python train.py --num_hidden_layers=9 --hidden_size=256 --n_experts=48 --experts_per_token=3 --d_expert=128 --d_shared_expert=128 --hidden_act="swiglu" --moe_layers=[0, 1, 2, 3, 4, 5, 6, 7, 8] --router_score="sigmoid" --normalize_top_k=true --routed_scale=1.0 --balance_loss=0.000269 --balance_bias=true --init_std_router=0.00826 --lr_router=0.00167 --vocab_size=22585 --norm="rmsnorm" --norm_eps=1e-06 --tie_word_embeddings=true --optimizer="adamw" --learning_rate=0.00149 --beta1=0.9 --beta2=0.95 --max_grad_norm=0.5 --batch_tokens=65536 --max_seq_len=512 --train_tokens=346600000 --max_steps=5289 --dataset="wikipedia_en"
Below are experts of layer 2 (counted from 0) of a mixture-of-experts language model. Rows are named router (the router's row for the expert), gate (a neuron's input weights, with its number), up (a neuron's input weights, with its number), down (a neuron's output weights, with its number) and show model dimensions 0-255. Each number is 128 + 24 x the weight over its row's rms, rounded and kept within 0 to 255.
After each expert's rows: a language model's description of what the expert responds to; "raises" lists some tokens whose logits its average output raises strongly, later layers aside. This comes from a sample of Wikipedia text that the model never trained on.

# expert 11
router [139 130 151  92 136 117 132 117 133 106 132 105 147 170 107 135 118  70 169 146 125 116 176 109  94 147 133 101 138 126 102 150 103 131 128 163 136 174 119 133 158 117 160 201 183 106 129 148 157 154 164 150 124 158  92 120 113 125 146 162 107 111  83 109 141 158 100 108 138  99 106  78 148 106 125 143 124  80 157 113 162 105 120 120 132  98 150  94 114 156 129 109 155 150 159  90 150 144 107 143 154 140 163 116 153 183 137 136 121 147 132 156 110 146 131 107  94 175 110 141 180 106 178 108 158 146 133  83 118 118 114 116 120 139  87 162 135 131 124 110 136 130 149 131  98 156 144 126 131 128 142 128 137 134 177 125  97 113 118 120 178 184 126  99 125 136 155 155 117 135 117 106 155 142 120 155 121  96 114 149 128 112 141 117 117 144 122 138 122 189 141 135 118 139 123 157 163 108 138 108 132 110 137 104 134 113  52 112 130 107  82 125 130 133 170 125  99 143 148 118 134 114 149 150 138 201 119 116 141 115 122 131 118 132  98 108 148 108 102 141 114 118 144 101 142 126 155 155 132  88 118  90 145 117 122 116]
gate2 [103 161 140 124  75  75 143 147 133 118 105 132 119 120 108  93 169  89 100 132 157 136  90 148 146 100 148 120 146 117 173 146 112 149  82 150 126 122 136 139 177 127 111 131 130 129 128 135 136 151 137 171 157 136 115 122 141 122 153 141 108 130 158 168 125 121 106 110 153  64 125 144 143 108 133 102 123  91 127  99 156  94  97 119 156 118 150 150  96 138 128 124 110 182 107 119 112 151 108 130 137 132  98 140 125 142 108  95 112 153 155 117 135 147  84 177 123 136  81 160 128 159  85 129 146 153 103 146 120 126 159 148  73 144 117 141 111 101  68 156  96 139 101 130 161 117  85 134 124 133 129 113 171 160 123  58 133  98 128 131 169 100 144 139 113 159 117 158 180 107 142 113 144 132 107 126 175  73 121 140 130  95 169 103  98 128 152 120 148 146 134 103 120 123 190 137 117 109 110 133 104 140 122 101 105 133 109 125 121 156 138 157 103 136 147 105 130  96 122 169 144 130 121 140 143 126 157 154 136 145 108 125 146 145 146 133 149 137  94 105 149 111 122 116 156 101 115 139 100 187  98 133 128 107 123 156]
up2 [137 128 125 122 121 110 126 169 117 157 130 125 164 155  98  87 125 140 125 118 126 108 128 113  92  54 148 120 142 136 133  78 120 114 168 149 102 127 102 114 158  61 173 117 147 161 110 113 142 124 103 123 132 139 161 129 162  85 160 136  91 145 104 147 113 112 128 119 155 126 151 110 175 135 128 125 101 144 133 118 117 131 156 125 107 110 123  91 120 106 141 175 152 122 153  68 188 153 138 134 151 116 139 129 131 113 123 149 150 125 147 164 111 116 134 121 133 123 156 122 151 166 135  85 162 124 109 103 101 131 162 151 121 111 132 100 125 132 119 144 165 106 145 134 132  90 129 192 108 164 181  90  75 163 123 132 134 147  96 156 112  92 154 143 127 157 149 155 137 141 125 116 140 130 100 156 115 137 112 120 171 132  75 114 143 108 157 111 128 154 136 109 133 102 137 174 121 106 161 110 138 128  94 149  82 103  90 127 117 139 132 130 135  89 152  81 104 147 133 130 107 145 127 163 135 128 172 136 105 132 150 128 124 112 146 167 158 135 148 140 121 104 165 152 111  92 103 113 170  98  97 154 107 146 146 154]
down2 [179 116 117 112 122 124 146 161  94  93 140 134 184 129 158 117 148 122 107 108 133 139 125 151 116 124 128  96 140 150 178 145 108 112 150 137 120 116 103 105 129 146 115 145 150 125 142 101 121 102 135 103 111 126  77 102 124 171 163 106 130 132 125 139  98  80 157  89 163 155 135 107 161  87 155 100 139 149 118 156 166 107 104 162 125 130 104 172  95 138 139 113  86 110 147 185 133 114 131 157 120 109 140 135 138  82 107 166 154 141 136 113 135 121 106 126 167 110 131 156 113 135 133 119 192 133 148 148 163 122 183 105 122 156  89 101 103 157 148  91 154  93 103 103 142 130 109 101 124 154 160 155 156 127 121 109 147 126 132 128 128 107 112 159  88 135 124 123 148 166 126 146  80 120 111 142 105  87 129 147 130 177 137 145 136 122  75 126 160 169 119 122 147  66 197 157 124 151 151 127 137 142 136 123 135 140 130 145 120 130 152 135 149 122 113 153 126 111 134 125 161 156 164 112 103 164 146  91 128  80 117 156 140 136  89 136 148 135  83  99 116 155 139 111 132 129 133 177 127 132 109 115 138 141 155 126]
Section-heading == marks, coordinate slashes, and infobox colons, plus mid-word pieces of unusual names like Su-j-it, Bri-x-en, Rou-b-aix.
raises: "at ", "(", "in ", "on ", "or ", ", "

# expert 24
router [123 163 144  94 125 138 115 123 140 137 152  96 153 128 124 136 114 107 136 111 146 115 180 144  88 149 163  81 167 139 110 118 115 136 160 152 149 142 138 129 138  89 135 136 153 107 132 163 180  88 169 126 102 139 120 128 124 147 133  92 125 112  88 138 155 154 100 109 140 126 117  87 145 141 108 158 166 154 146 124 140 132 153 142 118 105 153 128 116 159 119 116 169 139 150 100 147 116 115 135 151 139 163 133 131 157 119 113  93 110 138 149  95 162 103 104  95 158 124 146 156 159 145  89 165 164 109  82 105 107 134 131 165 117 101 130 124 156 167 126 141 134 122 152 105 159 136 138 136 106 159 125  95 128 173 154 130 118  79 132 123 165  99 103 111 153 131 156 136  95 132  89 166 146 132 117 128 109 132 141 136 131 121  78 134 109 140 156 124 173 124 134 141 182 144 125 165 129 129  71 113 121 134 100 113  86  55  99 169 110  85 109 130 129 180 132 125 145 119 115 140 116 126 142 129 213 140 115 119 128 112 136 137 125 114 141 136 118 137 145 127 117 143 110 139 132 104 169  85 116  99  66 159 103 137 143]
gate2 [147 155 121 120 167 112 151  91  90 138 128 118 134 148 109 153 119 186 128 128 141 162 127 136 119  90 126 126 120 171 131 167 119 136 101 176 128 138 135 118 131 104 152 136 119 156 125 131 166 106 144 116 162 104 105 123 139 112 128 126 144  96 139  85 149 158 139 134 127 152 144 141 146 112 139 113 103 135 143 127 170 142 145 135 115  84 108 160 100 112 153 141 132 141 130  38 118 102 128 130 153 134 148 104 119 154 170 144 127 129 129 160 119 120 136 183 122 142 111  91 122  92 138 132 140 153 142 121 160 121 114 145 155 125 138 132 126 154  85 113 129 124 132 187 148 141 142 157 116 176 137 138 148 108 159 163  94  89 151 140 131 123 119 123 127 135 135 108 138 114 162 134 136 154 167 173 123 103 156  92 122 158 144 128 121 104  80 110 138 132 138 120 108 146 180 120  94 192 111 149 113  90 107  51 108 138 102 135 139 106 146 135 131 112 163 130 106 129 123 160 101 173 109  95 141 130 145 146 106  81 158 109 162  66  94 139 135 148 132 127 116 121 107 176 102 117 153 166 129  93 100 118 121 152 101 159]
up2 [149  98 155 123 138 133 119  94 137 117 124 133 139 137 164 123 117 133 104 121 104 123 120 131 137  97 158 157 122 143 129 116 153 124 159 179  94 130 113 115 162 103 155 132  64 119 126 100 128 170  98 171 138 127 130 124 124 139 145 150 121 139  89 133  95 103  69 124 107 127 161 104  89 115 143 115 152 112 120 114 122  75 127 168 123 143 108  82 190 118 140 148 127 130 119 165 138 146 110 143 141 104 119 129 109 116 114 151 131 129 139 149 148  97 140 121 158 138 128 130 141 129 127  65 107 103 177 129 117 114 137 104  75 149 121 109  76 137 161 121 126 161 137 119  95 111 117  92 116 171  95 145 124 156 102 119 117 146 128 128 145 173 160 152 125 100 191 126 144 152  90 120 103 142  90 141 112 154 113 172 133 131 117 150  95 175  94 130  85 133 175 103 111  99 125 131 126  75 128 127 122 105 167 154 119 134 139 163 135 104 114 129 142 140 112 125 147 126 117 117 153 118 158 128 101 129 104  98 151 114 105 117 131 119 136 137 152 139  63 157 135  72 132  72 155 116 168 147 136 120 161 165 129  90 133 158]
down2 [144 120 121 138 119 111 112 120 125 112  79 128 117 150 107 120 136 124 135 120 145  82 136 121 122 131  94 136 119 104 167 117 116 140 175 125  94 132 160 157 124 160 146 112 116 107 150 127 134 120 107 149 141 139 122 152 154 153 105 112 131  77 106 142 106 130 134 133 179 140 155 133 157 168 127 146 176 159 141 135 127 127 156 124 119 101 150 150 120 104  93 138 103 145 106 122 144  86 149 100  68 105  99 103 141 109 114  98  98 100 143 137 113 111 118 169  80 151 131 132  96 132 104 137 144 100 151 126 117 161 191  91 140 104 153 107  98 143  98  89  95 144 142 143 143 154 177 120 126 137 102 122 133 142 151 146 123 107 144 139 124 108 151 149 117 129 102 107 145  79 130 114 131 147 116  89 132 139 143  67 105 148  88 118  94 135  98 104 124 102 117 136 124 112 145 101 104 133 161 130  87  98 126 103 163 110  85 111 101 125 152 119 113 121 126  76 195 142 119 158 133 164 131 110 108 137 115 144 147 110 178 103 120 137 171  96 134 105 129 144 123  76 126 135 104 136 156 113 171 144 142 131 187 107 110 199]
Degree, minute and second signs in coordinates, year pieces and ordinal suffixes, such as °, ′, ″, 195-8, 20-th.
raises: "and ", "l", "-", "w"

# expert 42
router [136 140 134 104 142 127 109 116 141 120 120 101 160 174 108 115 138 119 104 129 143 106 154 110 115 145 139  87 156 146 106 107 161 126 157 145 115 153 132 132 169 110 158 154 136  91 160 144 171 138 172 143 117 124 157 149 113 143 123  95 132 128  77 145 169 165  88 125 142 133  97  94 147 118 134 148 142 149 153 109 147 152 165 132 111  80 143 114 116 149 154 121 184 156 143  98 125 124 126 141 136 124 156 116 103 150 132 144 101 103 148 151 126 142 120  93  93 169  99 160 144 138 144 105 158 172  78  84 115 128 115 123 163 106 135 185 103 164 180 126 149 133 119 112 110 127 151 114 134 136 125 137 123 125 144 152 116 131  99 128 131 166 126 121 126 128 124 152 125 108 151 105 134 122 139 137 116 123 101 102 115 156  89 107 115 104 150 196 127 157 133 162 123 149 135 114 136 138 128  97 130 105 111 112 117 106  86 114 156 121  62  82 123 124 199 141 114 116 102 114 157 131  96  93 169 203 126 113 109 148 107 138 121 101  99 116 141  98 123 121 143 129 154 104 135 126 118 150  92  96  88  73 148 117 113 132]
gate2 [138 113 131 128 160 139 117 108 117 110 106 119 120 122 144 127 136 156 123 222 119 122 126 165 141  75 129 123 104 186  64 124 119 117  96 180 143 133 134 106 128 133  98 113 106 114  73  84 113 149 163 149 140 126 133 142 118 128 108 112 139 105 158 129  93 137 126 135 117 105 187 107 136 108 126  99 134 131 110 139 142 151 109 145 119 110 115 155 135 152 177 113 162 143 116 146 118 108 116 107 121  85 188 149 120 125 138 142 168 146 116 106 141  90 109 123 105 142 120 135 117 132  91 131 125 159 176 138 106 116 110  94 122 133 112 148 174 106 165 113 129 139 106 133 103 137  97 184 116 120 138 141 137 112  87 147 137 143 132 167 128 133 117 128  55 156 145 133 162 146 138 123 160  93 110 122 106 164 147 155 135 118 130  94  81 175 154  99 150 131 110 103 113 149 113  90 122 148 107 105 152 141 124 142 107 132 130 135 123 135 137 127 160 108 148 118  98  99 132 116 153 115 115 138 150 120 131 125  91 133 137  89 132 115  83 106 138 117 106 136  84 136  59  90 139 125 111 143 135  96 120 147 140  71 118 169]
up2 [ 92 101 144 147 134 163 106 103 131 131 141 146  83 138  99 130 132 145 167 153 131 148 110 145 139 190 123 113 127 149 185 136 118 132 155  86 122 148 127 157 101 144 135 153 206 128 129 130 134 142  76  75 136 140 148 115 105 112 144 117 123 164  96 135 121 102 130 125 126 124 106 148 113 144 149 164  90 109 128 156 116  91 121 131 123 132  83  87 111 151 112 185 114 112 177 150 188 149  98 141  91 139 127 118 115  97 124 104 107 126 123 164 155 160 123 142 126 148 144 128 120 112 139 125 143  87 111 120 127 133 102 147 125 149 157 162 140 122  86  85 155 129 137 108 122 121 137  67 110 141 179 144 111 115 119  99 118  94 110 115 150 102 116 115 158 140 109  87 120 141 157 147 127 144 133 140 129 129 137 109 110 152 174 146 155 118 150  91 141 118 150 189 109 118 138 144 138 110 142 167 130 127 138 105 134 150 102 133 149 109 122 152  76 134 108 134 103 139 152  64 121 138 160  87 107 130 140 100 157 108 152 139 135 171 107 109  87  86 144 127 131 118 149 164 112 107 143 137 105 168 108 119 107 139 121  90]
down2 [143 125 150  93  96 119 142 136 143 140 134 121 169 130 112 101 112 142 115 144 124 104 123 176 148 130 141 108 131 146 153 161 122 112  92 122 169  90 125 164 154 132  85  92 142 112 136 102 141 159 108 128  86  85 126 130 118 159 135 169 171 124 154 147 134 116 117 110 116 142 118 104 128  69  86 167 136 109 149 122  87  73 140 136 121 163 105 148 124 153 146 140 144 107 154 153 118 121 142 109 137 134 169 150 124  94 137 143 141 135 128 129 181 134 102 107 126  70 172  99 143  87 140 126 111  97 146 125 125 108  89 158 132 101 140 107 152 147 149 150 142 140 163 119 122  99 110 122 103 123 149 180 112  80 173 105 108 170 146 101 149 168  91 132 164 117 150  98 125 144 133 101 159  96 126 129 133  85 147 146 128  82 115  58 124  90 107 156  76  74 148 110 119 123 118 120  65 138 156 144 144 117 115 147 118 118 135 114 120 143 133 127 140 152 126  87 131 119 141 154 111 157 116 135 118 124 133 106 134 134 120 124 120 123 114 146  99 112 118 155 184  95 104 140 133 100 178 133 139 114 113 146 131 129  95 135]
Ordinal suffixes and separators after digits, such as rd, th, plus sentence-initial pronouns He, It, This, They.
raises: "(", "was ", "\""

# expert 15
router [124 142 190 140 110 114 148  95 106 110 137 112 122 134 105 193  82  89 167  73 106 151 177 146 113 122 119 113 145 155 115 130 119 118 119 157 138 188  94 124 163 131 116 126 148  97 138 148 130 107 162 127 120 123 127 106  80 145 136 144 123 128 120 111 167 114  78 100 120  92 121  84 121 128 116 143 134  85 147 136 150 131 124 145 108 142 132 131 148 156 157 137 134 137 142  97 140 142 140 136 163 138 120 106 135 130 152 113 101 165 169 104 149 184 114 122 112 137 133 129 185 155 152 102 169 131  82 113 129 133 131 135 121 130  82 159 124 151 159 119 162 179 149 139 116 166 108  98  88 106 144 161 101 163 148 138 105  92 141 129 141 145  93 117 111 141 135 142 137 129 111 103 123 159 146 101 128 101 146 139 160  71 106 148  93 108 118 182 113 165 131 143 131 172 138 155 141 151 164  92 120 123 124  93 157 117  87  74 170 112  98  89 132 108 154 112 151 121 117 158 114  99  92 117 147 133 123 127 109 112 119 139 138 112 127 122  97 116 119 111 152 122 137 148 126 143  86 139 129 123 114  90 155 128 139 139]
gate2 [133 124 139 140 146 113 146 145 112 156 123 131 159  98 157 111 121  88 139 110  95 115 116 120 129 129 177 144 130 128 120 127 175  83 125 145 169 128 160 163 150  94 146 143 104 116 132 171 116  89 123 137 109 154 112 151  90 141 142 141 101 120 123 128 115 116 175 179 150 138 142 108 123 101 141 126 130 135 151  78 110 111 110 145  86 110 170 113 150 116 124 139 155 107 124 119 162 129 153 149 107 129 112  94 117 116 123 134 122  92 123 166  85 105 116 123 144 129 115 114 134 161 111  98 138 119 148 115 131  99  77 119 167 184 113 103  77 169 109 160 175 129 138 112 110  99 127 126 147 181  85  73 119 161  96 134 169 145 100 112 121 152  92 160 142  94 127 196 108 106 114 143 129 142 131 113  92 160  81 129 140 131 113 135 117 156  74 113 109 163 139 160 116  94 117 134 154  74  85 118 145 132 107 172 117 148 153 153 166 123  94  75 110 150 104 128 143 139 135 133  94 107 122 115 161 118 111 126 147 138 114 135 123 102 141 126 127 131 129 129 157 131  60 129 116 126 124 127 131 142 151 123 121 132 102 118]
up2 [124 147 138 121 138 137 130 103 166  80  95 186 129 144 124  95 130 126 139 113 134  99 147 139 109 166 156 116  90 134 159  93 120 113 123 142 140 163 121 155 127 132 137 105 115 135 147 110 135 145 109  80  99 136 151 160 137 123  95  96 127 121 115 156 120 162 132 138 145 110  83 108  98  98 160 138 198 142 120  80  92 129 117 120 125  89  64 131 146 121 120 134 122  94 143 145 198 129 138  70 128  99 122 124 131 118  99 130 136 123 123  80 161 130 141 114 129 126 112 117 111 127 144 100 150 147 118 135 116 129 129 183 156 131 159 131 123 105 162 136  82 135 154 118  84 135 109 175 135 114 111 137 158 113 115 120 103  76 124 132 153 102 124 103 118 114  68 135 165 137 165 129 120  99 118 121 162 142  93 135 125 177 157 143 107 120 134 144 128 123  89  96 119 108  98 142  94  91 106 140  99 128 161 114 187 112 121 121  97 117 113 131 117  95 167 115 123 117  74 116 126 163 129 129 121 136 113 133 105 114 119 100 168 108 138 145 140 176 128 139 130  88 152 131 131  67  85 115 123 136 134 126 134  87 123 129]
down2 [137 115 131 133 166 121 157 151 129 122 122  89 159  89 160 124 135 127  91 134 111 140 142  86 133 108 136 127 121 134 135 138 120  70  93 127 151 178 107 118 133 119  87 110 121 123 127 110 100 144 159 159 129 162  98 153 127 137 145 121 126 138 137 105 166 126 157  96 104 113 153 159 136 149 148 110 130 144 109  72 125  95 128 131 125  94 158 125 154 129 114 107  88 144 109 126  87 165 138 131  84 109 150 102  86 141 157 158 127 128 142 135 128 101 126 100 138 135 132 106 142 154 160  93  75 129 163 171 118 111 126 112 117 136 120 131 113 164 151 160 129 101 146 175 102 128 159 119 135 129 129 147 153 135  79 162 133 172 127 127 127 185 143 162 118 142 151 170 161 127  84 121 117 139  78 105 150 130 118 111 163 143 115 113 132 155  80 100 108 112 136 160 117 147 105 126 125 112 107 112 135 137 109 149 111 119 189 153 160 145 119  77 110 114  72 122 156 117 172 112 100  82 102 118 129 108 135 100 142 155 141 155 151 117 102 116 115 130  66 130 134  89 107 174 169 114 128 115 183 141 120 145 124 142 129 117]
The word of after nouns like government, members, founder, plus digits in years, coordinates and table cells, and nationality adjectives.
raises: "the ", "a ", "it "

# expert 38
router [155 150 143 122 145 120 136 111 107 117 136  81 136 156 105 139 131 115 107  85 140 134 130 135 106 119 133 103 165 153 114 121 111 142 124 139 151 180 138 134 163 126 116 128 124  90 141 127 155 126 166 155  92 105 127 133 107 140 115 149 147  98  44 103 160 131 143  77 119  99 115 113  96 127 119 145 144 120 160  99 109 126 126 129 104 106  98 118 118 151 110 132 144 159 142 100 136 171 118 100 141 132 137 111 155 154 107 132 130 124 137 127 160 169 107  87  83 159 128 113 197 135 133 156 139 131 102 129 120 152 118 138 130 111 110 171 130 134 162 146 147 163 135 153 122 171 132  94  95  84 137 149 135 134 157 145 106 117 126 150 120 133 135 131  90 139 144 147 136 122 127  74 144 123 152 129 140 108 153 118 116  57 100 137 136 132 135 157 114 144 125 138 121 147 143 147 114 187 170 104 134 115  86  84 119 100  79  51 141 141  99  75 129 106 183 113 125 110 124 118 148 142  85 141 136 168 121 143 117 143  92 114 148 145  87 103 123 113  68 126 150 127 116 114 130 128 117 136 109 131  87  85 161 119 144 131]
gate2 [182 135 146 127 139 132 125  97  94 109 129 154 170  90 165 126 112 102 114  91 106 101  88  91 116 102 156 139 142 151  86 129 154 141 102 157 108 129 128 150 157  88  94 120 143  91 134  99 103 138 107 113 130 123 122 104 101 118  92 113 121 124 141  81 134 133 151 119 113 134 161 156  69  82 117  96 137 107 144 110 137 102 140 139 153  84 129 133 133 152 171 141 147 137 114 113 135  97 139 122  93  82 155 140 177 125 142 144 189 118 138 130 125  87 126 144  87 133 102  65  89 133  89 138 148 136 113 127 134 131  93 114 104 128 120 149 120 141 124 128 102 126 116 148 137 129 137 151 153 113 165 130 140 138 111 132 142 135 129 122 115 111 111  99  88  91 148 184 175 167 130 117 128 123 118 134 149 185 168 146 115 112 125 118 114 163 106 142 138 150 155 180 148 125 142  97 139 145 107 149 113 141 140 132 122 124 139 151 126 137 122 118 158  95 147 105 137 106 134 141 145 144  83 133 137 108 130 206  94 145 128 107 165 156 104 112 116 112  92 158 152 155 101  99 138 128 121 144 101 149 164 164 153 154 117 171]
up2 [185 171 115 131 101 112 144 127 132 125  76 128 132 116 104 113 123 133 133 135 144 122 138 100 134 148  95 161 121 118 200 128 116  99  78 131 127 147 141 114 137 109  98 110 126 148 141 101 179 133 128 132 102  91 119 125 145 122 141 148 116 137 113 144 136  92 140 102 148 150 140 139 165 161 135 125 109 151  58 133  95 126 108 108 134 133 128 140 119 105  73 123 139 154 131 110 127 130 136 103 146 149 121 164 169 163 164 163 121 135 153  80 113 166 124 125  94 156 167 157 149 120 139 132 141 141 161 161  90 112 110 158 130 138 109  93 114 104  90 122 107 142 158 155 135 133 206 132 138 117  98 123 151 102 141  94 114  71 115 124 124 128 132  81 150 133 103 173 126 173 144 116 139 151 108 148 113  80 109  84 170 122 136  94 123 145 119 146  92 111 131 134 111 184 134 130 132 120 153 107 133 139 126 151 124 107 137 140 143 155 138 139 169 100 146 136 156 106 182  94 152 157  96 135 113 121 113 149 161 104 132 110 146 107 124 156 162 143 161 104 112 150 106 145  81 108 171 126 126 155 120 121 112 150 107 138]
down2 [142 150 106 156 141 152 170 152 110  78 153 118 122 136  98 133 116 128  76 191 108 109 104  92 121 135 121  91 130  59 166  74 100 120 104 173 129 108 169 136 126 108 130 141 112 113 119 162 137 121 111  94 121 116 130 173 143 128 112 133 151 155 129 135 129 140 157 171  82 128  74 142 161 109  98 115 148 145 105 113 116 171  84 115 143 158 104 142 138 137 157 144 108 138 113  94 109 122 125 113 124 144 106 161 115 140 114 161 160 174 142 137 130  91 129 105 127 156 160 171 102 101 120 135 149 127 149 131 135  75 111 143  99 156 118  96 163 110  94 127  79  78 168 101 103 134 124 128 145 137 150  93  78 137  91 154 138 114 143 162  91 122  94 150  99 146 138 131 137 144 125 167 129 110  91 101  89 140 119 144 146 125 166 140 118 174  99 137 122  90 102 118  98 170 145 152 148 108 111 142 130 149 171 159 152 128  90 122 124 131 141 128 147 134 153 151 129 113 118 121 110 134 123 134 109 117 126 150 140 143 124 112 150 136 156 110 108 115 144 106 120 142 159  98 177 106 134 118 138 150 126 134 145 106 157 121]
Dashes, commas, semicolons and parentheses right after a year or number in date ranges, plus US state and country names.
raises: "and ", "|", "with ", "(", "the ", "to "

# expert 35
router [129 144 166  85  95 117 114  93 130 111 142 118 138 168  94 107 137 110 148 135 141 117 164 101 108 156 109  74 148 167 129 104  97 141 120 158 152 176  98 113 136 121 117 185 130 119 103 146 171 127 167 113 111 150 110 120 126 132 167 110 123  99 100 126 145 140  89  99 123 111 133  98 127 126 137 137 147 131 139 114 140 160 164 131  83 102 141 118 124 140 152 114 160 132 166  84 129 121 102 130 158 135 126 144 139 158 111 113  96 139 143 143 147 158 137 109  79 156 108 134 156 122 154 102 176 150  83 125 153 119 137 145 161 125 104 180 142 150 144 132 138 130 123 157 121 149 128 120 112 113 137 134 102 142 145 129 113 127 127 146 123 151  94 122 105 162 150 170 120 106  99  79 125 142 135 111 124 127 156  94 126 123  95 132 121 154 119 162 138 159 142 124 138 179 119 163 135 148 151  83 137 124 134 125 163  63  81  98 165  96  77 103 129 150 172 107 136 127 149 145 138  95 134  93 163 216 175 112 107 116  97 161 114 120 141 122 122 126 114 115 133 104 127 150 135 152 112 124 104 120 116  87 141 138 171 126]
gate2 [114 124 138 108 130 140 119 153  89 119 151 121 122 163 106 101 119 133  90 122 130 111 126 115 132 123 175 161 108 135 139 114 156 117 139 158 121  97 107 117 166 106 168 107 133 138 146 156 121 146 107 115  76 117 150 113 107 158 133 111 127 122 107 160 100 140 167 107 160 105 137 115 128 115 148 132 151 175  87  58 162  91 144 122  75 106 147  98 119 113 122 136 126 141  99 134 133 153 126 130 107 170 119 139 121 128  91 108 105 138  97 150 152 161 139 115 133 132 131 134 115 136 120 132 133 106 131 123 105 129 112 108 130 142 125 105 111 114 102 124 140 180 118 187 124 140 126 142 131 127 125  92 174 163 117 114  98 121 146 125 146 181 144 138 121 183 141 147 175 189 152  95 123  92 132 113 156  87 122 132 117 133 143 143 102 102 165 153 146 166  97 126 126 110 128 137 140 120 140 104  85 131 134 128  98 150 109 138 155  98 123 134 101  63 126 143 143 124 117  94 129 152 129 159 150 165 148 129  47  74 129 124 166 159 133 162 125 188 124 148 150 109 160 157 149 171 107 151 114 131 175 125 144  99 136 121]
up2 [140 162 103 162 138 118 143 147 132 135 170 139 136 145 110  82 149 132 146 170 148 120 153 145 151 178 115 145 101 114 140 140  87 100 100 167  85 114 132  98 143 106 105 100 151 155 128 116 115 108 122 112 108 123 112 147 122 103 132 126 165 158 114 154 147 100 163 109 142 117 130 148 178 129 126 112 146 146  75  81 169 110 141  94 122 148 121 144 124 128 156 159 149 131 150 190 106 144 126 100 112 167 119 138 113 121 183 115 149 128 140 189 144 143 132 148  99 158 109 122  88 141 109 111 148 114 117 150 130 140 121  71 102 135 143 107 107 110 117 122 116 146 128 155 148 110 142 172 179 152 141 113 127 109 135  94 109 126 202 133 110 119 135 108 151 148 130 149 106 122 147 109 130 143  93  99 136  96 127 149 167 121 139 109  97 107 140 124 128 130  79 152 114  88 128 136 100 137 134  82 144 163 104 129 117 152 133 150 115  88 139 166  91 101 139 143 125  94 166 110 139 124 155  94 130 124 139 138 103 119 119  92 106 114 102 161  80 125 155 109 135 130 124 131 165  98 134 110  57 130 120 176 142 146 125 109]
down2 [137 173 139 157 131 137 129 111  97 114 155 154 164 132 136 133 117 150 100 123 163 161 143  93 157 131  90 173 114 159 131 109 155 104 169 112 151 118 135 140 108 137 118 160 167 166 124 155 126 139 104 124 159 121 174 135 138  92 123 113 151 135 147 120 163 116 178 130 101 133 112 158 118 115 185 119 126 149 131 168 163 111 148 128 168  89 162  97 123  95  80 149 126 122 131 108 172 137 116 132  77 141 113 167 133 103 165 135 134 124 134  76 104 150 109 127 129 158 125 122 107 108 109 144 173  84 106 144 131 111 154 148 108 101 110 130 154 111 105  94 186 169 156 109 148 146  83 126 151 142 106 107  86 126  72 142 135 124 130 169 132 125 141 106 126  60 129 139 111 130 131 119 104 110 137 134  81 144 101 123 132 136 132 119 127 118 140 148  90 147 174 125 144 130 155  98 141 175 123 157 162 133 151  77 107 154 125 129 113 150 102 178 118 138 130 111 123 103 121 116 130 153 123 139 172 147 111 146 115 119 122 139 132 112 114 125 136 141  98  88 137 180 125 144 114 149 144 108 179 157 152 140 138 147 136 112]
Initial syllables of foreign or rare words and names, like Bur, Bal, Al, Ky-aung, and Chinese characters in names.
raises: ".", ", ", "l", "c", "n", "li"